python train.py --num_hidden_layers=12 --hidden_size=192 --n_experts=256 --experts_per_token=8 --d_expert=32 --d_shared_expert=0 --hidden_act="geglu" --moe_layers=[2, 3, 4, 5, 6, 7, 8, 9, 10, 11] --router_score="softmax" --normalize_top_k=true --routed_scale=1.0 --balance_loss=0.018 --balance_bias=false --init_std_router=0.00694 --lr_router=0.000526 --vocab_size=2048 --norm="rmsnorm" --norm_eps=1e-06 --tie_word_embeddings=true --optimizer="soap_variant" --learning_rate=0.00489 --beta1=0.95 --beta2=0.98 --batch_tokens=[32768, 65536, 98304] --max_seq_len=256 --train_tokens=525700000 --max_steps=8563 --dataset="wikipedia_en"
Below are experts of layer 8 (counted from 0) of a mixture-of-experts language model. Rows are named router (the router's row for the expert), gate (a neuron's input weights, with its number), up (a neuron's input weights, with its number) and show model dimensions 0-191. Each number is 500 + 40 x the weight over its row's rms, rounded and kept within 0 to 999. Numbers have three digits each.
After each expert's rows: a language model's description of what the expert responds to; "gets" lists some tokens that make up at least twice as much of what it gets as of all text. This comes from a sample of Wikipedia text that the model never trained on. Tokens count by the router's weight.

# expert 16
router:462498504481553508589533494583513487477594460440398538534565448527543511502438513457515456440480589489503471485496505517556480518489493523523445509475491469516488508552495565526523475555481454480460450515454524467570499451467477582534496503524496546442416486562491477480521505577457499561456511523554504509535530520458504498511522540486551531513548514557437494545493527467532411493546521508410445563500443503481509565495524529441555443556476554544502537435546543534518469473491437465487476561500476545445525531516457506470509429547433476588494549443454470495521482485499473474
gate1:444517437463547495485496527520471466452524460464498446523512511487535459423477425486512541491509506500552550410516524531468498519483478490513451482508471477435550498475488430381495464452571483449520525394511468514490531505441419497497523541493468590462454495514514507481519499557528540550596532510494447500540452488500546492484445513418569452490564498460523569483459501458478525474556604445431571527531496555553523528543519455482496578539443494484543528455576517465505552477492464452444586508534523560495492473539503464469495515517530502510440508484483482474501463525441463494
up1:537547496487422476472497483498504499526441490545529513531480539501458477474529565425549480536536479483466436496482446448485507515517544584480507540498489490588466502515489501546498501530481525510441463525380521491510518543505590470544473486494473422548530483461487435518459445472499451528490477511453519457477508388485379476471518518500433487470486477538476552485440459526471494444476474527501554447472498462479544445480523535531483447443519503506436442606420493542481483561489478487581498416500477420473525518430440503491481509571456437507529455508463459475460531491543532461
gate2:606471454481533477504528506568487538512557453478444487520460428506489528555449519461446511464539517465495503605485542550523407527517458553431489526529545501514561501458569498427568522462486485505514508462463524523486471474500505527497532514479433519410487486496545533467424539519453477490522564534482522518589604547528503521503485581471552461421475479533437487545502524510477443516488450453470478540526457465541552534512492547516538552542502555501561538462532478538559490415444528464530436549476516477510508529496464476426471543477525510528505524541480460527513532468437437549
up2:467498492538444503428456465516481472534432567500540537535525439468568553529480483460550506527490504499499555412458449564500523456545508503509506459495475472526421464439527471558527498517486538490503458541551505529488466480464519518522417499485494536534552489494451445471576509514494482449529493480435494550448513456503493510472479505581485531496522489581502459468481532517480532569503507552529519476435491634479537533492505428485498484530549452462485452573497493502485470485627542395439539506432482516484464410542573556525538442487552529524516546475527532479472514544544518467
Description: Early word fragments. Short first or second pieces of words split after an initial consonant, as in b-ra-kes, man-ufacturer, k-il-ometers, m-el-odies.
gets: "e", "an", "ra", "r", "u", "le"

# expert 17
router:468421441447443477561541528541537412476561525491491514503468521511469516513549483550500512497512478494549527482575541556441527461565464492451490462497483498523489539558492498519513408496518548449454577507554496446462628532470448469503599411542528484527453455498535580465518491533497477515512526531526506468544473510502573467464473469546412535521500445499519497481408511487514515524461531503515410535564517529487499546512440458490493493470440539498482553510486479489485514519505512559459550509464534485464526477506539539490462498429543543477425461476599436505512479441480573497
gate1:424479453590528469511531439511504495517480433528445503437498498472469526495524535518457496488450478540518446527524504595516538517574480524510450450429517512414520541501488502478518514445416512562569552480481494462428539567527416500502527503485529563565475538481465420541557504529511479518447510470494458487562569525424494466548589494545398537487509461476568509507539503503522507581519563502535528513541495542452508510549451507508494471506466458570390481505474496533539460418536451479513493531489550504504481527507502477541500536456519460472522493449489502454517518516539417446
up1:558558506389505493475485458529443524522568605470484481601508500544503489541521499505561463542545506501509484466441530479548526478431533436501550481523496480583541498494554564511508440515555497444474501515532493559553425457501538406478484490538453503426477492510495581502449483443472559542495561507509500482497447505551466542459443499476598476564551488548484538460436512538422483466523442487469466518449493488513544576516502505466476550519543533447563464473546464428491508555510527527533538435550452494513521533467504489433510443468454472517502513510508505534484470505486556533
gate2:477499506537516475528500564443523530522508552532491554468591483459505525486485563490535452481478500495530534432510465521467584489503533555560505563445471451551427515424478517458470484599471553497474457526541517451523486525513446558508485472439490498544516485502481434402549542544538457525480543467475554415476540500524456498527401454489483452532425577549555498506555520531489476563487550535491472513499506581540457487419480524461515530530425464522473494565528474547542445493479517555510546533477555485445489501477540489525520436589488488461485542446506518507494480480541555561
up2:519485523602578570541563501462524396513454511447489538544554459420528496511483499486498478496508527517566511414472475558537516491509553464501547490531461482542480466481500549541480430561504512402499423496482548459520510538504426502520462431433462539506487501524526504519569540519542478480542467506506534423497537479548525493521514514518487451530414527539494529493564511501526460568554432553490442514531477524545532452450519489481416471512480473575492528459487510450539436545525490577485494455485522518479526511484499464474517410518426608481495521537523543522460463473538507556
Description: Determiners after prepositions. Articles and possessives, mostly the and a, right after prepositions like in, of, to, e.g. "in the final", "to its west".
gets: " the", " a", " The", "'s", "The", " his"

# expert 35
router:474492532526454501500472559549542557521471519477502529457522497476516484489464500518463514455483481472447552534506473555416481538520454432480462480489474471561522451529460500523531482511552546527506520382499527480492477452465451462427579452523544512513493514487467469496491612545577529479573479455473506460513448449562458456416518476441495474526456573494526505459531482548490515510535567481434471522469497487472427550489511519393526538513456455460453468464507482512562505543475501566556463454475525532469450440448428452428464490531536453555463523559581525524508463500480449457
gate0:529494567510515413489467451574543557505544469482531499504528555469513535455482500499566474502531427545432528494517588510519474439561464504511509527530509505472480500481479443506474528496503517451461509482489463473467469527489601570476538466497430566494474522429504546514464590495541515426530495447516455439466520498439485494464509583449525548489489467529458559487409517493461480524507467550542561508517445472571496511451471480442504529527474498438511520503527486510498502455407504550473522502453519519456403442433507511413541466495544560508491475612519496463524433526551543502
up0:529477505545506420489469488536507525522486486511556514520498498480503557411484518500528461487514496518487499505506550506553469456592507546531520541579522557504527447479425448463474480428523513535509477483451476468467453479507595571478540448473424580519502510509473531492430596499516495480521513441512496474466544454442444454518511548461533574520503432497458525508413500452484455518550476500493492541550414466562536520498473492431556484521458456471494552524627508465504508472427505491455553467485499533475436450451518524429495431510563532540508481556493508475473442538561534463
gate1:544437499542468510544527586499520475531524524494467477485493482406406499458486512537547468505430511547449503555432457538473490470465490529549485543499436499413479472525420461461552548562463476506555472409489530459451481566504491441424497431498498524557543480466492482516513517514470493453525507562483534528469511492515486417508507498481535533535499480459553499495488457430477589556541533467450535501486501510526494505558500526509547523509522509507494453501532538487452539417498481544442564509536487548507493480376454413441462435512556430464513538513500505417550467511495443503
up1:499439546483436451452557543504526488481506553560513501490527495514453502488502499548456432479425467506508432505530477540449512451551513523518472457509453469397580553517495511489496551546434504440583508408460545507527522491483464508436461490522500488504515526453524456463569579527497466458543549581450563455524441515503541493490468513479488476593523528508518469575464487457473552537474551432505526489483473520498529465568545479480449541482487514555466526534496455530415524435583444562463538495479531525451494478520430519496519511469469432493434437480436505516562512501467443518
Description: Digits in numbers. Single digits and digit groups inside numbers: coordinates, decimals, percentages, and century prefixes of years like 192, 195.
gets: "5", "4", "3", "0", "2", "7"

# expert 1
router:482458568509570436417442457540465528494479494520483564497522421459538519479510514491551456497539544549472464423493516474480474545440580509542546460505484456492561454464468504462507603444435516464510494416462470478506501551468558536476519520507528548503503544462578589439496408505516505469472522515495408581455487500490543505484529414571477528520469555506481457434538504567472523539505477524517561545516539553498415523416453559534587473525510465492515534490522481555444523484515489462533482505539484526537514555473495496482462539524513490538521559563527530478496487507515470498
gate0:480517536542527489461465496542586488504564536479530456561523540453600457545488533484549465498534460487527491507497495517480509567488519556421417573470576533498529546477449484482506558543480519561512533490470536451548445573514501512452450485456539483465432526489525551509517470510504494539543487461490479518525443511523575474487501463497512550489466496491496481475506534521494483514532502485452468535451572438504371549471549473558475557433477477438449597457458524519447499489543480398444551526495550525458466444602485480555528504501564514523511553453531444465532477505493516509
up0:485512544473537482626487498474565557490541478505537476493470478438550502518481497410517501536523477503562558461475488532556481481528484487529517520541533586458505514486556503463527487550443448524532510549463495457504489541491469473476492513538473539440420503464484498507498536517567433524497554485501483458409502520530471544573520579473461437479478429464445534555530516470431532463504503414487547449537506472499557470522485379509526520458520478457461467499494544572580501536468461450520546405512474527454538525509505421504514569486529508499489474449518591471511449517540531439
gate1:496508473471531516483528439491426467479521518528510510541485492487558419516520445495635536435515608525493541527460511476491479482518442477493487468535463561467540595582476561490440533447472600446502482470484481523533521489488488509544554486494558525476527500517449486482459418533492521465465567476511472517477508541561465477508507535470501567543477481475469461543465465528494497516485469475527492550550475524497503507422425542449619473473452443476470565460545516457531508522449543490471531503495533500502455468448486552446398578480511438497546561481491500521522536507478459567
up1:459515524606494514478440488515550501515503476501468469509510546511456509479480516465437531538490499506479445493548431557540473515456543488576492518443505430498452404462538508576562471533465455489508480519534498466466472475529515482482483516543457450544429527552512487500480545508444518455538411571457553490548440538490455531503486489523461461418453520527526558446481503493487512513497479533430474525438509497524555498555519434478413550561502517537531420568511415488509527512519459516553491526472449517474507558571514478580487412528517548529412434549502522475439451477506546493
Description: Mid-word vowel-consonant pieces. Short inner word pieces like un, an, ian, ik, ak, et inside names and taxon words, such as Ran-un-culaceae, La-un-ched.
gets: "un", "an", "in", "ian", "il", "ak"

# expert 5
router:529511497515523457428543443458510533481577478510505452552533516488492455516517428444529541499542495510474509507545503500520471542519506512455448460555508476425491530468486460553497424538480501503495477574420539542553442472467544524512443515478522537502569482521537534555504538503475486552425442437477553567505466392512488510511433514538537519461521538461484536492540437431483513569512466475471503562488475548603418456569488540534470556514480573524499442470447575486472462460473455555484522508533472523474460402510496577538478514474540478509554531461464502518481450490422467492
gate1:534454453474466528498524452453502497536514456473485500487513495542423529492482478560474512494524567532501519540514462488566433495516447458450474512547475474484531473464449476590451529435571503527527542522505527527454441435436461351497418547457506484519516512532562474480466494472488506525495499562503484440526457505430466550464531513529492489499463534466423527458478434476512446434552485494506525585522550528503558552508509423470487503409539558526482491461479499471497530510440483480381457486542511547527477462504453419515474580495481493474489475503504492477557446481455443440
up1:528451444500430543477439505500441524494466492518493541564519489499461482521422490522517431527494502522525523523503463539468482486527530500499523440486560447460440552503471502487468508502528535450447502470461487548517525555551494564523474560505499433453476532564499444466530506518519436476494433513603440530503488498488509477458500562482448528540525463551483467532545534464525457529485536574513445481483402508473476476511510500442572505542463467424528503521460500515492516543501555532453472522439515462534504475585525548553466414376474548495554490427545480581442598534445506469
gate2:471481498506539592475547458562469548454493494519475525538503497362519594579551474585578506542461496491461518580549499493493501530480497542493407458556477509547573415429529448452505476575415562473554497567472526516457474487519486510465518448456432473495462572486473570514530510508513482502479517445442578522473515482470447507492520510495484576489492537460552522500604400539506549508496495491535487500521530492493444489466519530550483531507519484509498560460521501506445515466460429513529467502500486575486479535467453496485513504517527473433468461467479482503498500553474509477
up2:531467566466492495520506504488553494532507497475537489496525450593529440489479591542502468514452470534502520437477539533541467488557490481510529522458558498454431542570458483535406544448538441464474479488464507521526488531505480524477495536548589479485490401613446415507449490497568576494576457535513478543479527521512515473496576509573511484508524451525439450438483601505465494520540483545429506480417492546503511534501547446546460474522517494571460440549467522558506524465548473513526525532487546415476504488454513528534532533489490537515551503499576494454521514527530472500
Description: Capital S, US abbreviations. Capital letter pieces, mostly S, in abbreviations and initials like U.S., USA, L.A., and line breaks in lists and tables.
gets: "S", " S", "\n", "A", " s", " (S"

# expert 30
router:434496436470495472546558429550508434452462522509467533523451547488485507520562529479504529549427553528540486464552541549531486468560534474535496512517467500539523469490526492541540488532517545452455508488490447439447561511430506538502580373466499497479502456413535567498542513468438405539512463506506452459539551537496545474540482485569482553535515514496437471507455515467485425542489507509477432550576509555524537505465507513555523505491492533491453547477510533528448532525495557504482524496508478512531503524536557547528552500382534553433495462530551415480555536544489510454
gate1:477406540472544503496488470485508503531504498476499515547523476499488508451562460495515516453425526498484528526451487521524520512471481563531483481463475523590565484616526507534580391506523466485501505438472513485512565521513567500485612480390484510490448462536443527496493511483540492481588486485478489530484530556539511445461530465578606583498576526459451479467491487526441449486529491553507505550601466488482469493490454507491495537500476525455474541484450514492483565512460483473502599487550523498479522547471485426492591469461518505491475426507484495544479446544499451496
up1:497389514430516504510509468494480476548533488487515524532484478506485468421587481478496513466467498485483522526500536497527567487472484551537472486468491511587562476596541504507549410528511433493462509496469558512517515551524561506516585439413518509523463476528456519465481546465537475470572500490500506526478524580506480445467515430607584565507563513472449510500504512530464454441544505530492498495610439502500480489467463499500512538502478547479478516458413514508482559496501464465506596458544499497477557511461444459506569460473542499475497379516451491499542433525499491478
gate2:478498563496471514527500487555493468509494461479404508428537514456450483407503455426498445491514511559439496469524424533522538483548482461534527552480442431451508461525401477472522477502556548534530510484471489569524497553518464479541491504514467521474503492570533508565520441480438486491484535492522507503440445533566522414524524544548457464545515476524467548537479491463530435493525528442485487605529458457469515561447508516532503542486560500536509421465519405529478546514473469479453527445466559490470526480532476540521574568509624497505508523494515520433441455499462472513
up2:485505462529532479474472487531529510483500580469607481572494474569554479529518500501474526539484486456542488493483562456458497468406536557474479433457544588531489584457569449577435507511411485466402448521517502474486488467481545478486483475496533469507484490456499515492418559475565507499522462480470469459501527475454478550480510453486558547476519499471549503450508523569507593483512524572526482407491531558507483463583479504485468486473469526438475540530539561446477430478539508477500450494519445542495515524462544450442446456513408500494467440520521497552558523511529523497
Description: Articles and possessives. Articles and possessive determiners before a noun, especially a, an, the after prepositions, e.g. under an assumed, his candidacy.
gets: " the", " a", " an", " An", " The", " his"

# expert 44
router:492440578530542486507481426530538518491500438487467424497540430520460484447466522491511508500468524471533442500535484513564539556471510492489512515473479536464453505522437526497547486458458443446479437503478522533487503503434476527544518500485524519471543462465502451470532507508513519564495489572528489478500531501455513528538445504488573497594460462467454549546503554517538459497541564566427502421513433502478470535455519480480473507514460564389458542511587470545413517473451406462408478525561477572550507478522480490495568394552548516506551495510518557535457470476532504506
gate2:446511547493546564546461563431509535468493527454493523459461481530478488501450509477524553512488482496466414434531593545413493443503478507492456471498534475408524501516481485484549499527498485504550474442537444492441422473510486519527505534406420467439478468488516520437499506487480490501544482523463535494493501556538516481510538442510524527486563503478499526503502551529478462433511537424477528508532455531559452571498489477485551490551602534477519532466525478521471565519563428493517562454517517480470529420459422469561478482446509526473469461478582392539490453516430436490
up2:522489509499521485509504481490489517521501481467531489493577559484522434493584475554514428445542525586538497523444467529523450503469550442539534531497478545544539504462517503464455471486508470551473477522421557502557532553503478482508487486502547539524455521499454531528542480506503489481458508472502522521529493449510459511452438546508475465492474524472531491529459503538550547630492374560553512498468554410440564462498432503565455497454421454596527465500497555533511479502420544468516482510479448500503468502522526566489553527514494444463537545505460601561554585473489546497
gate3:473519515513503547482481498499535493550550511479434448540544467510492458521474517461544498511488557541526503462494492648573442547566417508479471483516487552519511487479550549463501500509462488426572554452545505560503441495491499465471479504538478448509461464506566481468474442491468572544503497455560490515552501425456510532525550537449495445452556451526441463483449462513470456549454442472535517551487543500508427554463512492415485506521453551534441485504485484476470535497458414535454528460543496519437474509541502555528491470490466460546469485556481476433523417545552476399
up3:460508479539493563508549466547493513532498446469495453541498499447512446450473544475564486482436494493483504460439515601504495495508491548565490447515419570484571487460605540521534534479496548370561532432560513502538545497453460479443549448473486462474490474493472497510504471494470556461487543487449491544482507412458441535524519489482523441431460454532501469548478509533467417520496483454515551531503476477538476403446472504498472517513460510534415540519549452499490509476469420456507509503525554568508450489497445542531448491498487458560487534559487480475542407483479488457
Description: Syllable al pieces. Mid-word pieces, above all al, in common words and Philippine place names, e.g. Zamb-al-es, bung-al-ows, co-al-ition.
gets: "al", " of", "il", "re", "y", "el"

# expert 22
router:508512490511482455541444535547562492467408467525470490561404489552437510587483488517541497480505450512473472479578503471537482526507430470425487463496461522506449480437507545470533494512472471468463541524528510537475440485489460481495503540437525429543512458545517574498524554469464539471496473447553519490544462537502508526519374521539498478588481527534482471466507564507510472545496515456516495469471518532418484430566448539529477491471425480458487512481567500558536505507545520511437441500474487561519550557466526545536447530422426487484522554519446527565537418531510482567
gate0:492512462526495457480512471417566561480534411468431547544500533478552496516477480479490525505486498516550509494581513490486520448491468520586528554423514513496451503433565563451485562491528486511548535494441507510450496496585482462500507526544460504531471572510532494500409456474465497504473563543547469507482480471504427479460482527454524526443473447470447503437486485525505531535486479568464518552469518577500499563495514552564591495443395509463445548505519567532534562481517433505521484480440515556485579518430496500464452500472518487534393529460498525456448483532501514456
up0:521524511468573555441447550538481460560543587447449460586535511480501504498549485461415532465482499540500526571507499553581479548488474451485499566538440476546421500485462498543498461513494478490495499481566523472525498506538560533504497563442479530540484509576481528537494533433444556416465492538500440520481559467456476515458452540539510402443499529464510499495553523525523487416535476494513502503538512489486564512516538396461555487536571460494503461512502497496466508507492585522447453472510506556446481478490467504503488515520552370462554530503494447515487479547453448521
gate1:550495545518529516484454508504544543536559487427449482481494467491430477489465521471500466569482551543515449552490590457509490481541498490489544515440512465551521521513504516548513514515517413498485486443483483547530554453527482523493543493530458471534514479486475540510541555517531496447462512467542528507541485569468488540477484537467494538554484458486530459501468451585464472553454486454472560600539512410437554470492524500471449547469433481506510465468503491436564536488495535504440552600489595472473530492460532535552547558397552474427478513559455481513590416527491537532
up1:463506434450499472488509514510525444504484495577532539498557509513496507530508415550507590439522429418512505446521427539511514580502539497477470538542524517472541522519479493416565485473503565473480514551524451403487443546476497466503477495520561579523515498489526472462491449433537474512469497572478519558434539417542506441513516464470500489449534508537435525497548542442554514457499490486499424483447482550537505518542506469472481455469532527475490491568441509537421500512522476476507458390524449502558463540498492442504512496552449522529525485491546528417441539434490427462
Description: Table cells and numbers. Tokens inside wiki tables, such as line breaks, pipe separators, digits, scores and cell words, as in Active, Won the.
gets: "\n", " |", " ", " —", ";", " a"

# expert 39
router:528519515549470486549503488560495468594468543535500508440552496421531532531522477516494524442544477486477489472560442488501535494489510500477448474523418452582465449507446516479538506455503450482538558536473461544500479510450386569448459424507518474582534532505478460468476548517551492480528465463455537462544436478539460495552511514476491438510489471461522436566529514493501503523464481510532540459457446497464471483508471541464462563472485461587493502416443541521538437517521543511511449426439473605491550519466493477548475500552542487588527540429437492485506436503503441509
gate0:544512496553501464471503518502565514492588540635467572487479491434532535529526499550460512521423485513470471531481523568509513477475546508535562485479501509440495530520510507486466510560510441489522438479526598504477489543502429527502517494421530492547498458528455532488453562422520479520592563492490525482522558439558512464482477505465497512541607433523519467475541459481544484534479481511458513473503425480539488477489504543512500516474453476510476492513464513531516545504405530531516481497551542479541513573441480479563439496442595570530488472479447532591527461575474446533
up0:602442480564484498478503504528561540499537533627471533514477517470476491563537557542487500499422478530499502480505568532551519484494537482546539515452466511502490533510536491467447525514504447489527468494508567489525477542494473495492494518421506512499543501575432481499496611447563531529575553558458476491474475455497537480514409487520496544555550443482530455473532468453502496536452494536496484440537405450537512494456479551518469509495447494563478498488486497510491543517429519500554462507510547471543469604405520485559456477432573546562471508495471510553491437557466469552
gate1:470510457493571503577477511491498507522478516468463544461468432485581460479599442457520474517500497512498495572516452486437502480511472535490525471518485458533506455500480477451481418504464473453448586408549425491457501561519563512507494538480487544530562492503463548528550497464505555520514472518480544598515509483446532552486455504489518476500525467504529452471488393522507436544501478435500498550564455418566488475462504434483535521529551466467486548484484500547460465504575488518465518510509501552494499557467489475521479545411542531491443532464445424378552530488547502549
up1:508510465498525535572497527508508442466536492454561528575483471564564470532539437450545530483413475529463457517558436477502490487535473512502460513535466503486527500485489502480518455479440457457457597479486437462500527539564547552462481526488499512493518533510440485548558540456500522503503515513515521581500589474427463479482474462529578520503535441442497492526523434446511484497534491391553546505527471438560460466514513446504473445471538444481477479479495524518477434423596533573508525524453518586550495511460525497530544531473547465438473507459470482436560552488579498541
Description: Decimal digits in tables. Decimal and digit pieces of numbers in statistics and election tables (25.1, 75.30, 1,531,175), plus gain in "Liberal gain from".
gets: "–1", "%", ".1", ".0", ".2", ".9"

# expert 56
router:520530506446533495525539447531519478439493536524456569509466508470524492478547530506414508493464463539479522439500585541478538531497451425510439437510498542511463520573492508446463485474514542525462527522503485445408459534555456563531461445490418521518516493488498558508534431492534535531543501552467492459480452543489564559540467498521480521513479517503537482507473518462438537514541547506445503485469514446470526528533484513590567467529501598492506494485543577479543570439541510493480565452423472475450567476497537539486513463431568574479484476488571420458569482511539547561
gate1:511464555530611442457475524461514499417506496468538528526480530473430557555531439569546472473548515559440518504488490552446511449525483497514461584507531518498570464500504462518495497520512523479524566485591499521499472567501557456507481470503457559436535486449532520551503530497558527454500475505495527496491503561555573487462538447473463514518583450590521468532481485435465486483590390523519486451445515438535510551532469526509484556534484560526478468483518500496421524499521496493528474528472603494539579524461551494500515466488553514501477490518502518573463496519393496495
up1:419528557433604433491506442491474484482515475473406504474521514524468473553537519446482487405533455520460507514447534495442510452460537489536440524532505489481587516507455482480519511500526467555498514451524500528526491592526559479521461538463479568429549461438528535540485487443549479510474435561510495508535467547562579507514473463511544423551468513614511505531475504430455461449521477495541540453494500479497524450523431511514535515559552524421449496462510508499450522483465494492526465451499525565523542478512522508491519408492483508579524530483437519549493464490445485423
gate2:513488478544533459521559449523507478515466456478490495445429530511489483453494531544460585512507554506432544476457479492582538474491559545503457439487469533470560455530521542490462538468516532503483444497466502509451470481450556484443517489460435440530545533482468568426541407451480487528548545472480546496465526515490579432458499473509489558505470566595559471458453527455467501471508592470520502477554586540484553469446531480509495474527556480423463500446512550475507498466441465495464511483487498498512516495514609468539432433510572498476424552526495492450515525515506562549
up2:489481512492493487523492519476508439522507526453471448486430557524494478432548546509503545480492529483461556487474483429560504495464584529473493509483513514458460411505555504490547547469529537412501493595484488577454433438483505439429481498411470513520478500525421552446491449457474502471521517478458528427441516501501523479436491465564504530537502505595546448479435489449532440509563538484503538508559541518502510446478552471527483504497581483462465521491437506495436454451496452473506475496521383446505534479547534498594442412498549485474480516520461478494530475470528482556
Description: Possessives and on. Possessive pronouns, 's and on after verbs in biographies, e.g. marked his 80th birthday, scored his first goal.
gets: "'s", " his", " on", " their", " her", " its"

# expert 55
router:463513473564481503440609512548475499563465477540543482464523526606496509521523516510485419516458518453548473461512458492562535468543546533475571452524458520524468526524494576502455517468489512467518559502542524478422605467489542465522493497508538494431460521548468462508485521562541480504465479518481488476495516508543472494471513526471481488449550572548482498552487476514499478560465515524531402391519568432465536464527519494435465486509540488519494578481442455515467452529396578432478514477515494474482505473540480570508497477531469516560514452509434546500564492566567460470
gate1:412544459489494492479473563525489527551482511504489501480499575496467575552517490515499496541481433578494549512528531541495537413580492607480530461543529523550496415528484557444470526507530476480553521475535578560481516440506531525529492471521509545507482492503500461427430445555474516538564491467548529459459500552583503481489519583517480504574556507504455506519459449503491438545553537487510487465485552461447492518522460447500521498502522501480468527589491498471388524550546509529455490504545544440524472560549521412485541496488499488508586449495528433468500453544531450529
up1:546531534572477474510510484444523545477483516512526532557457397501526420473491499525520466429565467483484478446529540505460511483451523431483519552548456503559495527529507455497453477543485478573528516540421466471528421498469428455476508541456526417511504543502477516496563495477578482487439540451537463514501499500532449561488421451487495497458433506507471467465537519499549500514451455518486506532577493541533475526491544525445567494447523445615529516413526471537566442517437486494552566541425462499505495443517531539487469499506449449476476557475456550527508535512451572499
gate2:576492515463515462501493476563534522531494487533506494455405457519443524417514512505581476517546457466475542516527525467494543500481500520437504538438505553470485517528479543505463464472490568537488530482544479521516557516509584412506449547461531523483432525478484594453463535462457525502511460508466475503478510533494507502539487469514538444494486465543530551526497478444477451539498584480510488502534452445517532529527497473512488492503553583421453572552426500530551499439507555385549472484514491501541481510484532494527544489547460505437501544496469475509525501642469637525
up2:539506537490476470464506498517517526460450562497486619516435486482417493522473471485509466563531482480483477492580416508519549564489494419483483505562506480490485561483522499433485516442450500431415505480470514511509457454530458488536454530496465447476536547450522517455559557587506526482497445533450524484456465525536573439533468517453508476450498472558511464529517543477505471438539507602508481508513498479547543476502490487428569459500463565526553537478512515464469531540529456525483500456527406452545542543438505522537542458473439524426487546594456487504533558532482527440
Description: Initial g, reg, sh. Word-opening pieces g, reg, sh, t, estab, requ, plus bare spaces in tables, such as reg-ime, reg-arding, sh-all, cate-g-ory.
gets: " g", " ", "g", " G", " t", " reg"

# expert 21
router:487507507509458449505469515445450546446487442561511503476447485551514595589482498498524486495533496506553444496526518533466463502512494499536432446475464433591480515488444466586538528451502457420466559503539448560478485496550541562506578488455479545534462535496543532486437476503484468507515435539495512548492441540469579418456434552475488511510512452527480486548512454539488490491536498523498536490479426437551572590475480504511517533511485479518481452472533524514459531491456501461494477459560494482504533518492561538524533544516496480370485498408473469545451566461447439498
gate0:426465476467516476466510464500517535487497414520577428555508514498547499558539463521534509502528575440548501495530510498442481474429528549522511493500479501433506516569480483538495518527478497388487511453513516471479484466534484469516534483486533485558478558553543523451497420493562492479545467486472516545507551616529487530470564516482529485488479461485412443466500564469457530472557527578387503484484548529525439499560484428547545491545468517529497549520530481498452498556483550483469517568517501459534516516519444482412532492512501513559479424533415460529552571539529527551
up0:569517499537506546523532504498489491498516529476450549442497469498494521439471555459434518559463457560499522523492500559497455510550481485460491500505529475477463461471535519515510521440551497617512502561489474550493554522470489472435432524461546523499493448450439506536477623487492542526513565529523517433487495467491445484571436458456474501486532568530596522509518525523546476546488493474573416539527494478430571453467490570408488469426548502495457438478493517465538488461508470514502479455476508550475508470488618514550471551541510499491538590470529500489437429511488452503
gate1:446531419480441542516481528538512474426564442515482517525518495557467510531500481479490547480515546509612533478466517469522512532514415487432510504475456574514469528507511465538548506512546443461432541496487538519516526501421432479513538479473466451548530450549477520520459506513472578478535537473495510422555514455525478485508523492490508436525500482537414473570523380459459514565497489448440487473514464489514509578523530573472552474534482523437506540477510439556530537442429551523504463432437532536423542466528487590534501525448489539512474514519490449510531527473532552449
up1:483504570548550452506529547470514526550469549442496509467546510417507553416475525480512467553462479505394445537501567490453509479494580521499496557469478467484483470534458468535523481464455503542520512483559446511560476492515549450520499519535515589445473614447448484518558483518530488528495497516543479492524411554481530522528456510470479562456432516451543502490444574509556400517530474552539523527455516492451486467469506492507443505507544439539525500512459550420510477576552483474542548575556492469546465525490457483450514545553541434468519457485532484513534500505476446554
Description: Commas, ordinals, list words. Ordinal suffixes and words (8th, 44th, second, third), commas ending list items (hotels, knickers), and list words like and, including.
gets: ",", "th", " and", "-", "s,", "e,"

# expert 24
router:496526453531551512515571456519479466510469471435504534528500473478580506476510456508571555514467568509558476527479432475502484556405507492492509509461516552443446545460492429492436516530552520498495460500489512465453502453454497475479436509532507490490473487549513469506435490529537548464442511498479498470490476511567482484509544382411449414514517455492520487537523491454468460462545574505575561478560416512442529515473499574483530460493519442477454535433448502437472494525474545458481489461516537424442535517520439562566503495525474453578518448497495465484474423568505461535
gate1:529497416529480489432524485480495533396437436523490568534489498526468504544499468522520502473490460520621458482478489449471543452492520497495483499500486432484479551514516556416579589539550558542450538467546505475443512512544503503510462450534488548474525459515539499472508532545507434468512529552557599455552458536441429477482484502432533488518466491518522413531548508494458530481447494537564511491486527490504515527475467526502440462583451418496465475487529552492475508444502499551531473478455504524486479476481529487554505522501371474593530495547479468475518550475448536447
up1:505576463524505494426482470501492506490503431573466570493521468528499519523503521450531483497572486493500527530541578406487481446512474488531566501516524497434505491508501439571533511490553457501494486510528509448529504505561471455589468505571554512481459546583503469479513582527518499533502539467466546451554399484424543392490482520484575515429529454515506510436478497529511472442540534523536487475445519455556491538458516492532486533527433482532523490507510528546514519561500476474461508432506521640490541507496477572521519545525529494540553472448472420469472428518483554483
gate2:490553614511499523464518468485530583526526443485490511552480560470415477492415504562510520595500519513563542501545479515549475457494543420453484563529473495491491508444472451490490527461508543518541497380512497433518489517493500453446450517534528493495442501508468450485529481467486459467461503509527501531466470474558473482545515495513489523475490460449497485483469493453519529545556476536483565499512492467517577524476573487434555474472510520540506493551513431446576484498535533536519529543471474472494493400463477504567476436483465451512409486531486458499602397580479490444
up2:466488488440562511540543501536474440465503520453462522509510524566509527456566577481479545388516495451422412484451555463419517450517434520506487495477513517508487483517582522543463482508514404436514577512448418496535500534511545498512506495449519572466533495481456506513446532483462518504488526503471448472456553527553464463491519434485430533471453495509561484447494518515512449511408449471507525500526488437490489430508469540571429555530512504448492437505494473529510500520583427529508554537527485583528548527498478555517516460527584487474472545502500529549443536534457479506
Description: Word-initial prefixes. First pieces of words that begin with prefixes or short stems, above all dis- (display, disabled), also det, pop, mon, re.
gets: " dis", "ri", "p", " det", "op", "ip"